Weights of a small mixture-of-experts language model, trained from scratch on English Wikipedia.
Size: 15 layers, width 256, vocabulary 8192, 149M parameters.
Experts: 256 experts in each of 15 layers, 48 SwiGLU neurons an expert, a softmax router.
Training: a variant of Muon for the experts, 1432M tokens, 10926 steps.
Below are experts of layer 12 (counted from 0) of a mixture-of-experts language model. Rows are named gate (a neuron's input weights, with its number), up (a neuron's input weights, with its number), down (a neuron's output weights, with its number) and show model dimensions 224-255. Each number is 500 + 40 x the weight over its row's rms, rounded and kept within 0 to 999. Numbers have three digits each.
Before each expert's rows: "mostly gets" lists some tokens that are sent to it at least half of the time; "comes before" lists some tokens at least twice as common just after its tokens as in all text. This comes from a sample of Wikipedia text that the model never trained on. Tokens count by the router's weight.

# expert 127
mostly gets: "Yes ", "±% ", "JPL ", "Votes ", "Goals ", "Notes "
comes before: "|", "| ", "% ", "/ ", "She ", "|---|---|---|---|"
gate0:532521567521516506516514538554450496465478476505502529513586497490504478555471460464449538516571
up0:598545574543443494548458471511430514555511497568503493525456508516534476516496500444458512546492
down0:507489430522449511580493488525515504531553502562517487522419514483517493476505425399385448422485
gate1:467460518452481485451484528575440505492526547480414500523512492517482537505538533489524468497538
up1:519544472500498482584506531517536502417483505519548570600522491549436493546487490507534503499520
down1:482548451526530471531531425473561536553532533449525489463536460508490528538462438428489500483518
gate2:536538539468541414504580523514509511502466519542467485537498475494522487425485515486512445470493
up2:551561522557502474543546482524441550476463504516467391482492443453492442463525474494529489458485
down2:516520537481485585535497519514464435519529465518522409453464584499450540520485593521463497473475
gate3:495487496592475472487497513550514584536495437522489514538447498457553567460515455500515453425497
up3:491429502421422525605533491569577572564488420528521506497404523524529515518445441480547402454498
down3:517502509558414473403530517493548557444530510545453475535551452480466511493467547447459538535548
gate4:526505483518524559546529511499480456495506503544546485534469532511591499592545523483515516394499
up4:512514542520532564461525484500534540519521491546464517482507443590437464467500439466483503404516
down4:434544454495439498515503526473539465453471466508587548493562600505459517513465516450461538516544
gate5:526442495511537457497476518490517508509549486560513603520549476472506438527454499480456513501512
up5:507530496528536465453468537426507458484506499545481488547532512483544488518434526552536447417481
down5:515477493497441529466456499473475440477489457570543501533523517527459512521521502492490464511433
gate6:530486502531533547431487415601462536560536420483453479520443373491487523534493535519482479574490
up6:429517550477536466493497506489534491503425494510600514477548645499505508480491523502525509453538
down6:541472495522408471443475511478476490568533471541528496536451452502541484417515438458570531416517
gate7:485562490521595495488472513484480517501562436541521543548534554576406511524513569443452504511469
up7:545498531557582580530476478429514517484532514554519472503513531479527522503475570422455522523482
down7:511483564444452466463500495538492503476504431471493481518489484587522442510465487565507531551533
gate8:475438579443449507606475509465497541479564542526503495526501533472451507531481439563549510476506
up8:477492416504545464486512538467446478480496472451474504457510495537425508506480604484514568549506
down8:488509520563474506581520521461521569551469448533411494489523511477448547526500539519496553446542

# expert 64
mostly gets: "www", "//", "Website", "--", "Family", "Genus"
comes before: "\n\n", "= ", ": ", "==", "Population ", "S"
gate0:494527433523526524461460508511539484524552430554474434533537495492529516471461526536560519573521
up0:522524494498550492473514462494509501499546442485503425486548465504566478525426605526545519516508
down0:452481487464536524554531491472466485499553506512490473472460478557496485477507527489487531512463
gate1:522546423562448473493590535543443490531527528535546529479492518492477465518455505582442550529528
up1:595479540429557457523537444533516510490517485464482469548523516497476493520518499522569485523528
down1:530486505567534531521471468488522595418468466452474490513527408570444529459546517464466459558509
gate2:435473553568473499547534501515467482497461421557590466511540485492477419526539476463500516530520
up2:483504564528526404551425491491492560474483478501503494489549503530530452517488542511501509461485
down2:487424492454470467491587528485479487520510479513510515495497502414516539504505455592532540531479
gate3:458487610497571528547524514537580414526457472532569484497508534525507524506529531478453516509483
up3:536527476518469426455489485455546509497524582520504486492518518474570501493476442499476524505487
down3:456504510499513449495436458515476511522503568399483492505542537443532488562494480438451463571487
gate4:538476502549541501540502493539527547455427465492513555513530612500512546551464430491483443449491
up4:464499481503499500514479466545484483513493513512463544505462485457571480454532541505485585492455
down4:524434409539450481457459509537494478502510524504487455440530524504507426449481487451416458520548
gate5:548517491491478527388453472501481469477453464541520558519497550531575461557467537513586445419509
up5:529505525494550575534421559496505490513530466464506496543445520499489481495533470529493546463491
down5:480477522474554440561533483538511552525535549459487436559461412495512559499510522466503461570483
gate6:460602525540538527538491517584483537504562539547483555479470546535480540527474515497463548575516
up6:500535496582533528574530511582552498540566485428422569570506445496527519492477449465498516504535
down6:450507517519495509477528469570566488481462552558475568586447459471536550573535535445548475454492
gate7:573516558519501502484463498489515565467475488485483521510532519493515527530467560539454483489569
up7:561525509476506495492566535536515533442511462435537540555551511633529556565547487536467520480564
down7:491565435526487481474509562475461507462535450514496455524476471429511483485561578585532503515457
gate8:446487437451456455490482511497572477448459473542467558535511536502476509502459502548467435466501
up8:568530435462496579502480512510441564361498498568497463522500539521546427426474439518495468476467
down8:523511449454485529549526529486433427424511510524555541502511566496509523474505468470472550433456

# expert 48
mostly gets: "However", "also", "however", "ities", "century", "ties"
comes before: ", ", ". ", ".", "==", "\n", "\" "
gate0:459524529494449589525425508490499447514532542552500527507525435486474500501533511510467369493455
up0:529455505494535496469450471501500445465554461543496487515443400424498519556506535498502442503507
down0:536450464475560483428515499466463450460492511519442521461459485546553549447429477511510529463474
gate1:557530504521458523530521481511541538483478510504562482532504512393524481500506539490511531518503
up1:570485525572526492482453513438563575588505441506438501503523517488535485505498424495458496517516
down1:505514489443479513534497563501508510515517536513559547477476536397553500468530434486455496444546
gate2:445518498535438499438438531482510491528561522514476570485482501438487520511460553462534516482486
up2:486488458523502504455422617440550518499518549517424493465497504460476514459428528445501467483436
down2:504469458509570509524549425436421513508467546478526627519476466501499499539595547502488451491538
gate3:502544497506494532570516538527524497520506506496457521432553512527522511479528502470494488545503
up3:509515530555591466525516504488472488548465497563451468552473499482477470533531440453506436529453
down3:566558469471464404465570521507446552513477499552470497512472562476489457443506503510563566482509
gate4:551541475530528439513456513469568432497515498468531532510488555421561531529498542413479532431520
up4:461526439512556478599466562481531491509513506459461511484544412490531507495456434482493540484519
down4:502493506460497557519596483486454516512433507443531486527499456494478465533510456560516517499539
gate5:583527497577495486522481491532469451452436451522508471522533460452531559540571528470510491580475
up5:522479463455469489439572483488520534517517466550496479519523592586432484478439428448457491480515
down5:567463515578488479577469461490478489439485519473478423475496509473539456527508513461492495563509
gate6:512527462554499474537553515534563512508484478427437488454484475506454529477511492517562499505500
up6:574476464490489545474519500481557523540471483516508508608496459516497505473499534434474496547489
down6:485587542495430505454536483506523509504497479542463468481506497487448532520483505479516438551482
gate7:452496520536540504436502542522479493519458547486523460525495551484508521446487495498522444453493
up7:484528511491497512557508466506502463541449510456464555473473506530451545499575498474459443526575
down7:475523468515490515491471489534494489504465521502485540503439505526492495526503474505536499493444
gate8:456470431497547537521622460519484521407461525534576422429486523510547483455492449488486530505473
up8:443519449576536503539577479447485460432497526496470523492492532491592475469427441448544496459569
down8:468481440485508500509537505511444485554489555515491496532420505530536484492497516541541502496555

# expert 175
mostly gets: "\". ", ".\" ", "). ", ". ", "titled ", "\n\n"
comes before: "The ", "In ", "He ", "==", "- ", "It "
gate0:439529473551539561527488529532518575523524495549423518511449537490511539452401543502510499465524
up0:503527478471562464501470449450431421469491527488536436497553493553537487519498522546516493554452
down0:534498522492487495514467510470469490500585514548471427608508562515434530516453444545519442554472
gate1:492475508540548469525526508431469456465490558460520522493515455550495501471528459485447504521438
up1:490541517412449474500556531502477538466479514466521544570477489508505561528528525425464486457529
down1:473470462548540528557489527523494484571471492515513496518472446569500529460492568518434572562496
gate2:499495493577500486535486458453451445532530472479545476450480486582457541514530522478485464478475
up2:491526499434567497459507530530487512458509490478560516475501554426513463481528423488478483514530
down2:552540530429488561493542476479451445565540467514444488491532530519441524500468529542477553532447
gate3:550527475510458449524415509492530530442468551489484514525493522559535445460488505525477491492552
up3:430477507462502529476558579452536476505554521555458538494514551471502512500508483455539453492483
down3:544529442484482491474541476531463503505549491472515531593489486522562481472490503471385399510491
gate4:471539432513550596424511458450471468495557529523537487552499532489483449565414493543566530551456
up4:461476505554562515519574466476492491527463492503505488559462448512498593543458501551501470551531
down4:506459509515421457501535515511508399484521497487543514477517540547570502394502536513451495465508
gate5:537498499552522488506448460458507535500508596467539507552432501444516522490524481493525491464515
up5:537580511550525465539512496455513538535576542510534516555428532430516526547515443476519439519520
down5:493477534454479540499541519505515517537449468502469477433496542529468510557535462551534551478461
gate6:495518506459508528565541461502498455551550483469505423483517488517442441536473446499509556514520
up6:532471561478531463458410510476492496480503541490499503484534469511491436502456529503572503500547
down6:468447530476577499467447518483503484515535437517428518490494424494482482528469500514548527515433
gate7:520506551445552448532586463518491454472507513490528439540460488553467525467468512550527401450497
up7:456534486570436541508541566507503504528520468552485437530474512403515487501492489480594500516452
down7:507564563487444503502507482444398525546509516491561509471532538437418485551518557499539464605526
gate8:517489556507527515523491442455419480513556550498521519489551493541441559538595512588511466507509
up8:501523541481507441529480429482531521488498563533496548468561458436496537490636535534486457505525
down8:503519508455412531522521524616464486491476508532533465496450487545476494480510485478460441486441

# expert 110
mostly gets: "FRA ", "Racing ", "GER ", "CHN ", "ARG ", "CAN "
comes before: "| ", "|", "USA ", "(", "FRA ", "ITA "
gate0:495504568541543525555495455486516553468550508522611487564442453526524554562569535502514509514464
up0:475558472470534493509522548556528463546536485479521464521560440496539511454505454508490489517475
down0:456528461509431524436589506382552514476514543543509486494483516518428497494569532484430526550503
gate1:479545478449469561461440428490501564516459466467509515455516514497564468510479469495478521496582
up1:470473526461419523468512473470484517451542524439560509529482512491491525512512450471483483513516
down1:452575482497507447459528395527537473416418543451510551462464525493524502508450616534471549464499
gate2:518616544490480490539448459533544491534489504502553545558518502514464466605454445526466495552517
up2:472540481521551457454511499514525499455541501499434412556518533508526535389509491505382488505479
down2:458490451494424490486493487473444503451473566501452513472460482508531559516586566559542517468531
gate3:520527562533476571455467563500546543449506475466525434453511538500507526509463488578507506480493
up3:485535519470417517459480580523524464483494515508525477522519520507574454473504428517484519479541
down3:548475527513532499513507490475473510515552502493454547465515479522530593497545501504509474505484
gate4:427550541527477549487494505487400500512520565523517501500445609458502465511502519482456544476529
up4:459514390498512511496516577532588447538448539488461519473490401497527459490501475490466483537522
down4:536517480466543424443529530480492565539479575488485518509458434533501453477517504458462486443526
gate5:551502442537544518476447497527517514487439463552531508496467522482479552546560509514488459495458
up5:561545554544526466512521529547478503567526509568437484472515453439436486556499452556573508457528
down5:605437457479483498500539584517521536476521466524403485559500444540497511489583465500498544463470
gate6:527451482579523495520502437550497484568495594548456523493528592482541428546463443499440504464490
up6:506431476575535481477472445597498489538516496509496485496530582516536519577492449489488532452522
down6:505480477523573503478484462441467451416470525429507517412441527470462554523563511472509471495450
gate7:474519556541538505489554483525414458480458474495484521525498537508417525534470521582432490498544
up7:507486490530505510458482546506473470542505455532457467545489445521487522480485486547514431441486
down7:414556485455452456413458532490491512482534473427502489557445527577537540576551528494451453536511
gate8:526498510549483565405437458480458460513421506453507484468452562522501521497481443490490504522440
up8:489476481557526505578492535395526453484494460499535506490576491537537502472547543537489510580508
down8:477476483548515491516476526494540482512482502554481478523465567503487441513477444475490456503556

# expert 21
mostly gets: "Votes ", "FW ", "MF ", "Apps ", "Yes ", "Candidate "
comes before: "| ", "|", "|---|---|---|---|", "date ", "votes ", "/ "
gate0:501513543454471564530542571531519425551538488498452549515512459497455512473496577503462508494454
up0:528496428444519457499421497514501518548498526479608489515482505438491503557533493554569475531504
down0:562512528494556541468502557463524567498487578570523471466535477511476490470592556489521479492515
gate1:478506480528439475524530402564529452496468440490566522418505521560506472548493475441501558446485
up1:477497455480522540524543527506482522481509487508568473587525504508545524458468499530480526516531
down1:518503530504474550518516477512498514555469504488535462513441528490499477489491512527453533487510
gate2:491397477518527513475479531533503456502492489530482478488478544473522570496486518534457491455479
up2:492529494514497577432478513480420529546491454523449546550440460516474460403530451557479515513457
down2:507478487523467495516553520523554504499490432500500457589552434530494442502531530474463519453524
gate3:480450506533501438543485449495458445510542510535508564500442434461532517522547512474513529495510
up3:561488476492528501476457488464450547476516471477484383554476555454423536483462556457434476498482
down3:501529511546445440547492581507494453468512527533492480442557438498526428509504478481485479440447
gate4:496473503542488509512418484488480517495521559509510514454464488451556501499493468534477499477376
up4:494568461505493482472596513462503499537459451499518496487496545545464486467480524432490524494623
down4:536435541528542488506492503491521524424492489433458475550452489480545547587484545473534536462481
gate5:562498498512487474489477471482445414485492500534528487445446526430524505596420522548504447510503
up5:571471522509580547538480457583413461570471516520540475570492500494463502505565477515370506504471
down5:514546468479476432517535514472478450420544395471488485487494546531523540555532439499527502427492
gate6:548513572496520547577499507526538473526465574466436456478496579560568482541555442456579558496458
up6:505451522481480574504446459543450533518512463523519466506511494483454500494521495452454470484443
down6:562586514564483476504534496423475481495466467460454471503516549507480450498493477551505564460499
gate7:496554488498497454381445511508580475467536532520490477549480432462469490518505549459466493477473
up7:447477575506499443461470502450385504474533505506483501554465480520564576481505533534450477490541
down7:478484461521531601497467520501446542451574529509526546450453458522564479497547416492477478468526
gate8:436509458559579522504502437485463530485525462593510550542514507508529469485525522521528466486571
up8:473529464543553500479428485495482529511426549536579504547527535462532457507531476506539558482554
down8:494453520382488472410575458537539513528507532484520543500514501481456532545467510489455454491516

# expert 180
mostly gets: "qualif", "pati", "gres", "arriv", "experi", "techni"
comes before: "ed", "ed ", "ing ", "ated ", "ted ", "fied "
gate0:484455536466555511561555521508479495460479518480510523576516472555412508461528456528489518549488
up0:371377570510502486540506500461519490543581512481487477483487485471483531521435544496564464514481
down0:512515498553589459554523580480582517435545418533516414454436519464436524517518459508486566529516
gate1:529506438487399538524514520478478495505463529463437609488457588509479535494479540503486504582403
up1:431561470534422549536514574508491559426484544492511582530513473499526482552489547452531472571468
down1:501484535453506510481434498483476503563479511415488490518482550485495537522423559483535473505522
gate2:448541589548500528533479531584433485439440469499493491501504513506538513463474425546477482488469
up2:435475552529520476552486550487449511431436495520559493529477518524556524452486476540498495589457
down2:547427555522452537488502452517513523452525468482477500438493463535508549428467504523423490468560
gate3:463509465542513472510500492518515510552552466523478472543414468436466434520513468531485523442507
up3:483507555502495439497478477514467515467498515452459435520518523502497642453517525507539461491539
down3:515525470457494448495490447499541493434504541454476562508516494545525483450485487531486467489460
gate4:518498439530476541493433479528505494459551505477505472514387480575477502474586471463608476512420
up4:458584505440477563541505480507454551433494581506541507483581556463487457438533421434501520538527
down4:514430490553430508489489543548484482461579519457530495534542463559519475413486475517468515448517
gate5:457458516478501525478411508557497397502474426498561476478526487502456471513517534488488488529408
up5:489423532511458546489481534500456477493506398547510553480536516424494509559484517481476539522424
down5:544429503532441438551482555541461488497490481548507450433452491508516484532463458540551456459532
gate6:516524486555536461511445510534502480552452504481484493531474477499454469613548561537448487529491
up6:456535462505528468526507541460512524544454500548527555559478455507497481596575452509476530560489
down6:506428397563485512501498535522484426555467506467456453533490501465471564481498522595498497562508
gate7:476529498540436476456552545411434532499532542491525563397484523485462514496437475484516489475515
up7:529453512545498450470498473408515484496443532452517547445466481501466502539395435529511522477442
down7:531536448493496524548588577517481501458492594497479470507520499496397447476475482483501497428490
gate8:537517438431457539439491429574534481507503493511482533468504524500528494499536502479427520483523
up8:532482534501456486466470508446521493458433542481501508556555423608520510525530465363532389534550
down8:481493429475609498542536601533517526425465467497474478518527534495508529440483507481521516525486

# expert 16
mostly gets: "alu", "impro", "distinc", "gres", "signific", "respec"
comes before: "t ", "ate ", "- ", "s ", "ated ", "ation "
gate0:483521508448444552546514455465546504505482544472437572576552463468534441533426464472426499499520
up0:484504485485456513518433459499572534497444489492521607556504464485504444537490508507496456513563
down0:534588567425493475490535487503489557375520456522458472512535502551509507500490496474488549521496
gate1:469466444540518521455463520359505448540504525482532477578620513532525516525499523547513492566450
up1:495511588534510544488455497535558496486542497510487510529551517536478499425477506541515445521450
down1:483385452481490454405573448506547502451498462497517462535454498550514515508500494511531513516507
gate2:440406512430495548553532508441568456474521500459478442565489466529452506516500520554552497485508
up2:578417495444434486548451418470527493460484534488587534524475494558479583518535491442567491532568
down2:465562532557449483481501582431575575510501489489444561539529505515496494491464504501498515435525
gate3:470509526544473442427514498498490529480508474529535538477481457522473528486481509495563480460438
up3:511533577491491531477502501494587577447540501501526529544558486545506477426559527516434504561538
down3:520487482472559471559515526468428496436543461490593493426445560554534506566513510534443526527513
gate4:522515533424511512435453497467508547511545446465518549523464489541476454540495543443432526539494
up4:506546469463523446493489511523462555412429578549429388549495459487493471459527543448554468498462
down4:481483536491539503496472564460460529497371524482492546542494465511507487467522474497471513492444
gate5:526488472500452518505433463471510491498515521473462557516425464498519479534484440491529581453552
up5:489532470512463507480487488537497513410531471515556489544445435570556550526527439513569550453491
down5:450476517504531477453559452539467451542486474543533546475512491502464505469551518440502519535473
gate6:560525469468535472542543526407547495504460545471499523510467564588466478517535478495499472424495
up6:507485473491515488482522461528503524471517527514481487523518448488511511542459523524592495493509
down6:485537505533550581433422441456521538501535547501478516483488439485469461498417430466503524463507
gate7:462509559484500494460477560483439510454430457486436550493558403525494499509513488487523480485509
up7:457497443469458572519495540458510608432430564550560451444508528530485562529514498461481450554480
down7:559492459491485522521421485582482542555491428524512515510473473554537512578457506504506428533530
gate8:469466489574522481478445476464506459508488459440540525542455419486448537568512565484511486399444
up8:507527485474549442519493473529460492520437452464495506422368561499491434446477508414584535497474
down8:463587545529452556508496469595466553508487474514440559484480551478561502433560509543468536528541

# expert 111
mostly gets: "\". ", ".\" ", "). ", "\n\n", ". ", "= "
comes before: "The ", "In ", "He ", "==", "It ", "- "
gate0:405526459525532463477558590558457532507567480467522436465493528542509534479502489506584586549455
up0:517526512514478530459514509491474549449490500490435473497511479517496443424490462504505517454558
down0:534534451580556515514450521525491527495488536561533532425434452405471521526476543568548507571533
gate1:519516535536485518494540484462498455471489522481534516519529511465528477474479486523487532480534
up1:549531590494475536437536486480483541525497542545491625527521472484476497465503531463558492529441
down1:534477428460533476500433520427425550460545570502549511531475480517442501468554536533539490524483
gate2:477454499504555544569525439518606526440505531563489469458519522453541471534546438530528545488498
up2:480511485537524510569524498572517512475448506527563442471553505557576487584517491491552555501504
down2:561530469549526480488475493529504554493482451491494541476523487513583543501508474521507541535525
gate3:494475521458536538521497525541528546505502513586493496466528461533602487447476440428537511459554
up3:492583503537510499442463506495536419500531503428520471528533546440451539587530573543426467495467
down3:504571519445488527542462537555497428523535505551475510486548483442556530517486523523517502500486
gate4:536546485468479511460500547495554524491502493457535506468531518460523507537521503525493537494461
up4:525476465452493551454477499442502528488525487570521508549501528513444508581475532547510528482454
down4:472485485526529514505486479514540471495529547465532480461481505546447447468508461452512456530549
gate5:483468566546524512509519470487456461434572447536574536535497510443472514588525517499530496557519
up5:523487487504530464516493562516516494476464488538488452534551490516501513439477519474480584477530
down5:557491522481577510496532477475507508491502581450496480465494486521466430534550470496507460479513
gate6:465535555463517498472460574530565507450478578513496476530543499484543534528436505487427464465457
up6:450502471442436436417517561544439506549491493499444552496539486418524453475502514456447473483496
down6:558468456459508432474458429561532491486549563542483500443544531508453543490539506487507584559530
gate7:460467483507482544509523466513525473490534563525467482489558550506545432526498573507532504552492
up7:497529482467508490523484542519516537484476485465498474440417499538471523425488456539491560527436
down7:434509474550476548432535453527465478490485419546529551483631518500514471552485489466473533519475
gate8:475425457433525490477539522488401493539467480550522454507595470459493503490435505507523547504468
up8:474529562467513573498509510554500496534500473519463504460506559521427541497525488457429515451526
down8:501484451450469471457541477524515495480503438512506484477511523579532467480481497498473526564506

# expert 39
mostly gets: "film", "game", "death", "album", "Species", "song"
comes before: ", ", ". ", ".", ": ", "\n", "\" "
gate0:444592536497491534519483568437524508506487517475532480500511476489545492499472495539480551569485
up0:531436497448460533452517460494487400500536500468517454547548524515537508466566439426423496554520
down0:596496610461541524584445491448483499476472589511567523428555494496529493541484488444519533493499
gate1:513420501542555518525460507507580563462466487457514479540558499457504537543515471577488481436454
up1:517491538470530459452477528547471488492519532446500452454507480495517473524498479481531550500539
down1:522491520471488543501471509514612571525522528487490451486513464485469490536561485508537526418503
gate2:520487499483460479514539488454413545472459567547567479454601537484484498541489494603491480538466
up2:505509508521478555547494513487548465506466474414454469543518513493527489529509430486515521435510
down2:473481491516498482438536498445415453515484557547419558481424517498473462521530481537450537468464
gate3:536517504520493553528405499597496486526560456545524499494456492500467526466548480512504402490481
up3:471492531550500478490440531550582489501491512534525570556485531540473496420520568472526510487504
down3:479537459453466464488556451516483534503462504532500424530519544439472533469478486441490547507512
gate4:496453502561464511448472525552533530527486568497504456504489482504508506482392495501455491469546
up4:527464500476445512543499504524526479588495503518565470478571477489544517552530566447509448526482
down4:519541426451578505461478432473529494517491399463455508537526468490466510435535465469494518501496
gate5:518514505467526493526489513510476425447474440468503482514478554505508522416490519467509501477578
up5:531567530540499575556443507470511493432507569481456541521483426470430517368461570437490456538499
down5:514480470514525455452485487480531535481508482494500458555548406537511555552504466478527552492483
gate6:472488503447532532502462640494525593527476449493520469477476463524474520553495484525529472497505
up6:552548576378501511536492612465492552526445500477443513508531470520472465554528475453521491476497
down6:478573496456542479510549468516480436557410559499473489590535500513538488544528469508507490512544
gate7:448444494455440470509533495506544492566506482497567441552476593567527496528500423454498519582473
up7:454518503497446465461446500481524520472576526412463517456535596477571525555512467440585496504501
down7:504504500534512543451472474595500529519527501487524516497488527499466506548554544474534527491461
gate8:517559499541490514514506509553475508512593465524475559516483505456539511513543528510503525563492
up8:496494476528506466516584517476489447501472494536476500446515521521546472432526552527497514407461
down8:515462478499513509472515555472574512497493532553543422494517475543521489537562414575427506487482

# expert 95
mostly gets: "California", "University", "London", "America", "Canada", "Germany"
comes before: ", ", ". ", "'", ".", "\n", ") "
gate0:487540519461514565490473492525523507532487445474528512434443572485531594451450533491450560470537
up0:538509474490442415543502529549500582497492459471468502475475507481514524459506481578486504520417
down0:480488507545514553510561600546545508461577552466509490487557485547410446510485516525488530452447
gate1:562523486520553500450498501546473420528473501433477494440446497438557557584541492540568517506486
up1:564474534446477476465543497472482477433470482479450443501574515529545490517533569574436492471438
down1:471452498470513513510475509490524451511490526531521514470473489543479471505480418518419476464471
gate2:445564579432526481472513436417534537469504465473496521572397525478496533465486530527514492529490
up2:558495480512587463479504539481430513538534510548538478467589481517446494591545502450499496526486
down2:517459520473587480490491453523524530491536518455473525423485467497449527518489464413481520496459
gate3:490485391534455480427578471467525433485504527451568490560544513478589489498542508486508492477549
up3:531556549526469547483481500556520517534509449552535498364507552546473513486423498460458515506470
down3:448477589513462476505490483522503407447491504489583500464534465552501482566506494511509535436458
gate4:557542511418441616536529453451481473462488509479515518599544514530443538555516578450477518591510
up4:496527483432594501488463459490521468556467502441472519574542548477530509559515531490467486527561
down4:521459380508549496531483485486488459548459516455548476496418476513472437544549556579518520494471
gate5:521426489483562429488509550510484447512501522449515482425477501467549555575473502566541516461597
up5:430525584446469530456508463437557523545432507476462425521562501512548450520474489508388461481411
down5:461433466456556540505453522523459411567527518471418517484501506553565495495461485476584488467503
gate6:513493566562578503436533470427518566462490549496470497555505555452487490523463454492480495471488
up6:442497452512432468463507460398423492450544541488537530514539519451509547549646515587540604512521
down6:468497503461514492569388480490433521520472481500544503468429469473475516511490521452505510517577
gate7:520563429481522521459477523527499509495455504458481529401511451517441553534481442489522469520467
up7:523464487518490414409503515519503549421474438571568515611483471496484488511465488468560446497494
down7:560513425511449453516548510503493527481502515473487502580517478457543504517435480496501433536472
gate8:531601529498472463513516512506537610513544533505546553441491440471442458511507479480484452454561
up8:458470544528565543492513450498514423552438499483506494528538543499618496486485504472458528501489
down8:542541500532510542520534521534509483495501511575508492526556510462499416497482570462469528519506

# expert 231
mostly gets: "FW ", "MF ", "DF ", "GK ", "Yes ", "Candidate "
comes before: "| ", "(", "|", "/ ", "Democrats ", "Jr"
gate0:493471508497451460457560487488513517474457472484575554558524505492486456540508482524525586502500
up0:461514531540494433447518488532497475518525455467575544559438571449503537550537533574521452529523
down0:499456534465521519482499509508509496512444467447478460454499427509560477517577510491522490476452
gate1:535486403541499472497484519514479528508523481407525473554525486482551488554506475514506495513569
up1:575466444598503484500535534544524509476487498465494464597482490525542508542473459518497475586455
down1:498542413554558587502534515512565537432487518505533420578469513524454515470433478540456478530475
gate2:517526572492522437498482448514483474554444518467554460479463562542517498445502465495444464511426
up2:519510463483486548513505519514504545450543477495449544487521457449515506536435554501496523460531
down2:474538551482516649465495466523420467530535527478481409532496520497471491429489541484407575542518
gate3:526485457553479527465483495555593496473508561506406437461566518516510443451522515447498495474548
up3:513464515414495554506555460463397505538508496452606597423534481551476530480470525522469538574470
down3:453522591486460488496469509492500460531556543491507538430502451498564379542539482520432509507554
gate4:470547480497502532494559469492477491464553519501474506457540481550514465426458477531483531499480
up4:472534470571493406416534540486531583457583511607531531544503541476554510555458482561561503503529
down4:450414578473498465497453573484487490496518508567479465404502436479479539500493566477576536468500
gate5:536525512471497488509471530420483393495538536535486495541456514508533427445542555501525518546439
up5:555490470451531521516567471552480565534466453514560457507504574519471590541449489502512508536533
down5:521506498447497533466485502499501459481468542425497537490487518490485506507506512465545508451565
gate6:474485518521557513503561516475483476528470449518523517535545523510408466613506502530501537464478
up6:484488405518532465537466518549484549521439473520503443463573439493490516555543438517548539473393
down6:477453495543444546553476531462544467475481482516537479526533559494483523482555507452545521525457
gate7:531531525425499520571507500458479503467475538530482457499394543510504465476528479536488538487501
up7:528503489526485473548559519548529528447513476532495563586494499485483595508505461539470527483468
down7:530458561470563545485543483560520576524524507422507503538538551520542484495479472526517486538565
gate8:433524551477452448516496521494528476576500466533448545441540511439454507474513458533476520506440
up8:575542501551495524469516511521512457554456492537461479464488513485573509462482538480513558418494
down8:525425477545507482523554559509439549538475488502442572531533521536525561497514473478500518456450